Experts of a small language model: vocabulary 22174, 352 SwiGLU neurons an expert.
Below are experts of layer 8 (counted from 0) of a mixture-of-experts language model. Rows are named router (the router's row for the expert), down (a neuron's output weights, with its number) and show model dimensions 144-191. Each number is 128 + 24 x the weight over its row's rms, rounded and kept within 0 to 255. Numbers have three digits each.
After each expert's rows: a language model's description of what the expert responds to. This comes from a sample of Wikipedia text that the model never trained on.

# expert 8
router:154149114081108141153111107117142100131121141155167115081167131113130120146181135138134114138106148097129145151101160186106119120057098118133144
down10:123136106134143141082101087131075112081144122121129145134102170136125116138124112109124119087144115122121070098126124138119151235115177131155132
down11:115159140122122111130166116123121126130137123144124127142099124142146178104099122127136144117201117129129101159114181185124122102151122187125094
down12:164119147085110117083140139115136129106123151124142105133112132146100108120134109096121103112119095138137126127112126116127132179121166116113129
down13:094053132110149140120118132120146145139148084132094134163073130114122162122129185128114111129158117150136126105164128104119147137132099132096136
down14:155098151161133150076148125133134153138059115107123146137100134153143157168119139131119153142148155114130141135121174136106176081138115104115111
down15:131138147067145113121128140101104176116084144164123143124107179118120111133131153106099135133091120160133156080192144160150110124099174164121088
down16:125145086106151147134149137189112119144122120117113100141152125173166144136126110129123084154129111112125140138118128134141152171086090105153121
down17:127140095126096133113117162125085167138156109115099159114118133123105135139139137129126122151137101123135153111118119136158084157165154127107144
What it handles: Given names starting a person's name in lists, tables and prose, such as John, William, Frank, Harry, Maria, Julian; also opening quotes.

# expert 6
router:132153116104112119154137139125168103118113136166166126106138096123133079134151100122124107118120126078107158168156149152116143194101109093124130
down0:139135142126093157143112124125120090098149118142158128172153129125128166155158142100088156140129107155138127141102124109117107106132089114099131
down1:114096142110110132131091112128143109111125162124112121098181131124116092173098150114154137112145105166101129135115138119120096065135144168160081
down2:150155150152131133180130080094112154134130130125114146081108155156166118113159121118136142147183126089109135115112082143133097114117110125132131
down3:148118145148115153131170129139145145152123165110120140116137120072124112081114099106125138119142136129142091128132072140114137200120135130100134
down4:118108094105113090142133131102111115157163125110126085156112155158144156144189140157110137079114127129123158137150152134112147133144129149103080
down5:129125104154118105133129114170174097148111114170186124118123104155116119108138074189130152153142134108099174114137118131108181202125119135142158
down6:129109090151135113111112115143149150132120139108139071115119082122092143141155089138100099124125115125103133152165151084107139169143099042127167
down7:105119133128109144106132067078145139117114098131114072131097106138113135138156072093114137100112124124127125129094109137124109149113118127150156
What it handles: Line breaks ending table rows, and descriptive adjectives or past participles after "a/was", such as high, long, known, directed, published.

# expert 3
router:121144125094119137149076101177152107140123150142142091111141103107152106139182117156153097119121163090097128167110153131108162108124071141151097
down10:127143146120157128114166086168104100128103141132134145092103144117130113126154155134139110139139170137154137111107153096113179179109161073132119
down11:071158151141130132131136124173150112118119122136126137151145115102133117068137113131144127128132096123125134168117106140130137119099130139069129
down12:125135100121138088136144120155118162123107140120125127109177112093098101084090121122122113156140124110174115135129110100139138112115143100097144
down13:123131101100120121129137108123127146141123107176124078104147191156141127133129087120124070111090122117159104153154133091097089145128138092177144
down14:147120146136102136118107107115110158105111093136125172184132180150115131092105170123128145133148123139099101124110158141124176078151157159118077
down15:095105118141128096120168182105064143135111130072169118134109079136104108121119147120155129140149137102161132127118176182142181118121119137118147
down16:138114154140113148113153163102119144108149122119093134165115129105115118143125119129099145117160144120112156147170138114158148109128121181121152
down17:155128143082118114101134108119148122123164186122155106133158145156101156158127120115124054112083113152120123129122126114089128100124096147137184
What it handles: Mid-word pieces of foreign personal names, often Slavic, Icelandic or Spanish (č, ić, ov, tt), plus the verbs was, is, were after a name.

# expert 13
router:106154085123135168130119114126119104146154145098143106136127143132109112145160136145115105143100190084106138133146180115081156184133105113134140
down10:088135115167181140134102120140160125114137157157114104103128128124143106108153129119113161167131118127128155160119134182138098163145080138121171
down11:158166100143156093097138143122129123128112099104128081111105125118052155162120129167134127093088114130137077120151139105164131142091106165103089
down12:140119143115129141103120144135156115105146148102141147158099085151150130133132137168106136144131116147161134135120084151116140156190104142139131
down13:150152090127133093154152131080070152134083133107130137109146092161128123141165118169156139108148122136145096136103097091161126170121116126100114
down14:117165114109138115136118114087150128128124178148139079123137139132115122133087094148139098111119129147081111132103128107095160114115081110114100
down15:157132140119136154114150103164090104136176120122150098156139131153142152130106151121127106111107132135087142140128157112116099111146143161127125
down16:174149098110141120104088133107143134137112151168130139151129153108124138115166128155116110100143130144126155109130141149104096085107156128135137
down17:124111129137127095104150103131114122115115132113175148140115105147152107111094148187144099129133142103127117115100128148152159155141114123119100
What it handles: Last digit of years after a split prefix like 201 or 199, as in 2008 Summer Olympics or late 1970s; also units like million, mph.

# expert 10
router:108150163108100145175121085139143111136117162133136136140123066090168124139162110144123114152118146129152151162119142152118129172108118151114131
down10:148112119104145141119127145080120129103098142111110159137085153139090134120119103128130136159161153142119122127114118082105147148119148113111105
down11:116149112143138097133116139082177126126110117125140131097128092146134102176145077061161139120164183126134118109123133102124158106090096136110149
down12:157162135122112117098141147088066149099118118166174105090102157136138125157150118141147152164135081080147126094094124106154168072117104157142111
down13:117118118104103131119117144141129140196095117095127136182124121142163108096150137145117124114127098107112130070114124125165144125125111129115149
down14:190148088160144124130150148114158143096099127131123103124148117116124135155118137108129128136128145127153118166097146117108129089117177127156177
down15:124085124142140105157139163153109129111091134126112128134137062116117129094123193123109119124143138179143117108169148142135133094135126153161148
down16:164110136147152131113171109163111146124121089143096131128126081112106111146122134106128108109154160118090108147129124127152138084104140093140158
down17:128143158089110140153112150163120111123110131127133142126083129073188122124134134126092124123118079148127154126141122087130124127206099125119104
What it handles: Column headers and heading words in tables and section titles, like Votes, Candidate, Coordinates, See, Feature, plus "as", opening brackets and dashes in cells.

# expert 0
router:104126079108118139149116106145159107114100164166157078101145102100102115115120113117147109138062107114077131118135176140102126136137102133127143
down0:169099087135110103139129179140141161138063133133131089122139130148145108102099106162115116126136119123100123160135097113132183150125151128149132
down1:181135134149129150146114171136109124135150125169144096105103172152112146114149106150113127126161139090148139118147140081121106112137109153142147
down2:126104120091124155122088075150137117101119107112144122082185132136130133098134145130125114113097080123136140169121145143096142146152092127122130
down3:132099144124130131091125109103107098111128099176109178102153174122103153145104098112111136123083125153075134142129139144136159162174120082117128
down4:096114101146134163131137120137132145165104149152108105093146139138142126138134116073140139131095137126112115136118122101152135111160118113116100
down5:163116099129112089119150159169137139139122130130118155167122136122101078128116136140165101106150178142100123155090164140103146113113080134111141
down6:150126113103134139138132112122143135148167157149108125143170105132068147101139119145078143129090117099119121124138107180090109106107131112126134
down7:109155170151158120123134094133132129125131090135135119125099101148108143113123103149113135099150095102178140121115081120121164099080138132160105
What it handles: En dashes between years in sports seasons and tables, like 2016–17 or 1938–39, plus spaces and capitalized name-syllable pieces such as Be, Le, Ste.

# expert 1
router:134148144144116113141130119134172129127155160143169129086133127096135082152120137140143109127126139110097168148130139146111155165107081114152164
down10:132159132125161095133116115154170122134143106140108123138132127129106102145111122111119126146140148142127177154116129122129149104100133113108105
down11:109116145139106125119128119130111129162155082100112105120094129165109102121119109147137192125157150164159080139144135094115126135142101108110127
down12:139109071161145127129117094152143125173166078126112124156127133103147129102122180094160162126138164100099134130105123139124132169109124147104131
down13:162104127138162144125109133112157145107143045111091128108122148149135091154101099119166135126128134128122120118118135116101112091137183139144115
down14:086135157147118136147120090131137136141147141105073148228102179101103085123094110107110114115108147122147106121098111129134073142093140153156103
down15:116112125139131142124131154103134111119186139143122091125075113111133125052111131110141130116093133135153156120091096191145156144132120074124102
down16:094176092154136131124119113121095118138083131141093158148155132127076113106113146135110106098123132125143119127159130106143143185130108135141117
down17:153118159142143152152101094126108116134109074098096123120192096119168114157131169152128133119144103144170102141148152114136093069105147119102152
What it handles: Prepositions and "and" in running prose, usually before a noun phrase, such as of, by, during, according to, between.

# expert 2
router:125136093138122164142116127150163103093116146118136135124154118140147089108151095142149139154110176116123150105133172151089140170081122112176134
down0:102103152141132050132130156088098115117132108123155144171082147129136131108117099137137095167094127149134120152102162139118113100137173109100112
down1:176116139138119111082161159132139156149123131105156134123089092157081124087129092170086124127112122105157117149143105138153107103119148171092103
down2:110142155098095115126106122179133104133141143123142091101135097097077109139126101185150165119167132131132135112149125083126151116115106143142062
down3:175150176153130111138125141114124133151126111140119158105136125119129142135144147113139169127153140125121089125124114136156112064125132114103139
down4:116146130127154155131122139124128167105095106096123116133143143093117102111127169134125113137153134126139144177074139160121117089075140163125140
down5:166184114137164108133106090084118152105167125144112148112127154123089130129113126185093141163146109162101129097122111120168130099150150151096104
down6:119128142131153135112107135085113142170075170118109126136125155139153122109128088110124143141127120115084145173133155124131134142124142114134126
down7:149135118160143103139137132106115092100110129126119162130129159088124147155150112122096161105127154162134122131132148132094153100133152149121126
What it handles: The word "the" after prepositions, and compass directions or possessives after "the", such as "in the north", "their home", "its own".

# expert 4
router:096144115110107152161074126135140095147126169150144114132139113140166118183134090129128094136082141108119160138162146139127123150121130116141166
down10:166107132124126150144127142111137186159126130168149101149142090132150125084145154158143168119115087154123087109128147118137125163129126095174129
down11:163112193155119132184154080103155140109137153138148131130206154126134136153115104171158143134087107136123119125145135147079117111090143121112099
down12:145127139156122118151121128121154132145133167142162142167120128137093119113152128141112122122062100106146140163120162077117150164122120134180142
down13:141120156117170080154094135136118128129094150099168090148095143158138161143162182115133139100133158124118163154074152158113104162111142082159124
down14:139149117100110131179116122150060154110116137131155126120127096134082133122111112096096137124119127131108100120113137184128083144155178126102121
down15:127121119149153119091154138165155122068115103140159096124115145107118107157140111123092125180136101151166104132131121189111134123140135144146106
down16:141161133126104137137118158154131130086134129141133159114149138148102149115129153093089129123104092096127130125103110190120138133154147151094145
down17:171124165125093101129111132184144128164121164140143117131129168132127108168153140125134121127166103098146161161116159102132133106102135118087149
What it handles: Line-initial list dashes, table pipes and == heading marks in infoboxes, taxonomy boxes and tables, e.g. "- Coordinates:", "- Order:", "==Bibliography==".

# expert 12
router:142135113118107105136140113116125144099137122141159121121156121101129077159169128159136111152092174089141124155135152160098118110110125104135127
down0:128119105112147164135115154136163112150081156144108129154119109114118133132119066111136130116150094154120100118147124135124146187124089159149110
down1:125078158140168162119131138133149120107158126080134099130091092151114103157109143150141110143149122115147157103151083132152112114122123169129099
down2:134127130158094139131103127123109155116144107110120139106132138147129184122119104199124156105087070066101108139159109104115129087081131128152112
down3:108140185164107135104144152155152145147086144153139130125108154077140126126117147090128121159176134133094113188141095137083129150139115117167099
down4:133125096093111122128113113133109121131100124161122127137117140134144139147086151129156126129123121108089128141201167123113146153121093161143092
down5:174126094127132136114104115143106125138130139177091113158136154134164127135145110125116130074095132112127155167107112105145094148137142144147130
down6:150096160102137119123147114124121085115176076120117142119126129144141147151125123133130111141111126114093110135106091160106099150142108139176119
down7:111111107139101145087118154159095151096110112146153126162097124116129182161175091137143151113118098098125112151143123109149148129116122146143119
What it handles: Single capital letters as initials or inside acronyms, such as S. R. Clarke, NYT, NYCB, and "age" inside birth-date parentheses.

# expert 7
router:100120111115116128124109103138142152129101140165154118099156122115161129139113113139165101159129133127125125172145127150107126123103116127126149
down10:115126083160166155093167128142154164134108119109136120143110115111119114137101126123115139156155131080119112108125142200119104075110121116152113
down11:081121126112120113140122150108112149119085111147119090108140144109135127096159129083110141119115084105103103178043139124145147082157119092118140
down12:149143153132158125161064109148141149151131158156128157129137138154128098103132131068165168159146170114130131157144142103122137087081115070126151
down13:147090128138109140139119117147124163107152089136119145141091109114143091119168149126117109134104148125131113135089104109137159152135120131147152
down14:154130123174109113072159137134144145101152120106105112141139097061075135138114136116124132086114154168135157132140120121132137170133159125125126
down15:133102122112155118103107120133133082115135113159104102119108159077142174129083110140140108112097091118155127135120114141090166101150149176151126
down16:125073119085120124141154118084128170108121122137077119164108135145141124139137122086118120104112121104147154110159123145134122151118175113108121
down17:108121112151128114115117117121104124141154141111137134113168153065141110112156141138135160117143135094122123161104081136130125090134109186130131
What it handles: Opening pieces of longer words split into subwords, such as par in parapet, res in resurface, advoc in advocating.

# expert 5
router:117145089142110160155103094139134116149179151148141134103121129142112104152156126154144131098110170096125144151130108160111122137132130149163106
down10:150132099139140112095115157078137115153146143077104124106105151124104158150156117142148141094135110102129100089142130109131161144165129150145122
down11:127173109149123126137102148150074151123146111134092120145140165112088091155099166146143117138132111144136104126089171098120136148116101092155101
down12:131184092095130119123132130094123130126152123071164098135154163127152127084130139134161151156126118113140158131136112112118159113122083111122099
down13:133180108143109111131121148139114168116139123122167119139149125167133130082141099120133159107115149144121104118122137116155106113132118096108147
down14:089125117152141151085128142215183122164112137149180133138126105110116136128163119088098139113105130098136148129097163131128147074133083125116114
down15:094178101095140118076123098114131121131114090131137142118176106133119124108140112146165081154143159110086136159157179081154126161156128097101111
down16:141110155103159116144141131111130101119052092163142136107105151132160105186161129164116122142106137123145126146128113118126118128147118081153164
down17:107135147116167129112130138133148103126167117097136136156105120102122095161113118112180092129186170139143153148182148115107149149136135150127102
What it handles: Pipe characters between cells in sports, election and statistics tables, especially after a number; also semicolons, colons and coordinate marks like °N.

# expert 15
router:106153135142088140132120120139130108109133140169156111105111131067126085156180131160147126128103158097134138136123152134103139136119126154139134
down10:118095114121149151105117135097100132109088164144139108118141136152108093121152101119126170153124117152125153149147096109109088164106149150107132
down11:120120122116122141117108141132191118075171175166139159140136128144098104153114116136132112136118096163117059126124151161144170122125137136100119
down12:115116133097139126173147139130143087105124162101107103108131127131107148139147138146170135134073162119121104152130131165115155109110131105110151
down13:139134138132124138139126149086086115086193132112134133121143161130149146144186166135121094096137115136125140140082108101125120112149137136135148
down14:149136176137129146155125128152158125133136144135123152144167108154144162133117123156106119137113126160144185129165160104137125127149159141122105
down15:151129124138120157158133142154147110121154090090106146117118159118110142103154147143147121128144101116146107085142107141138074120145120177131130
down16:096110080140137120117086113114099127122130076097127185081130125101102139082145133121096100161170096132170177142144114143115161130115184108150118
down17:138118107105148163146092134163112120123149108106150157102125137150147130096163118134116100149117124136054139128131143171154115077127127133084139
What it handles: Commas and other punctuation closing a clause or list item, often before and, which or who, as in Carlotta, and.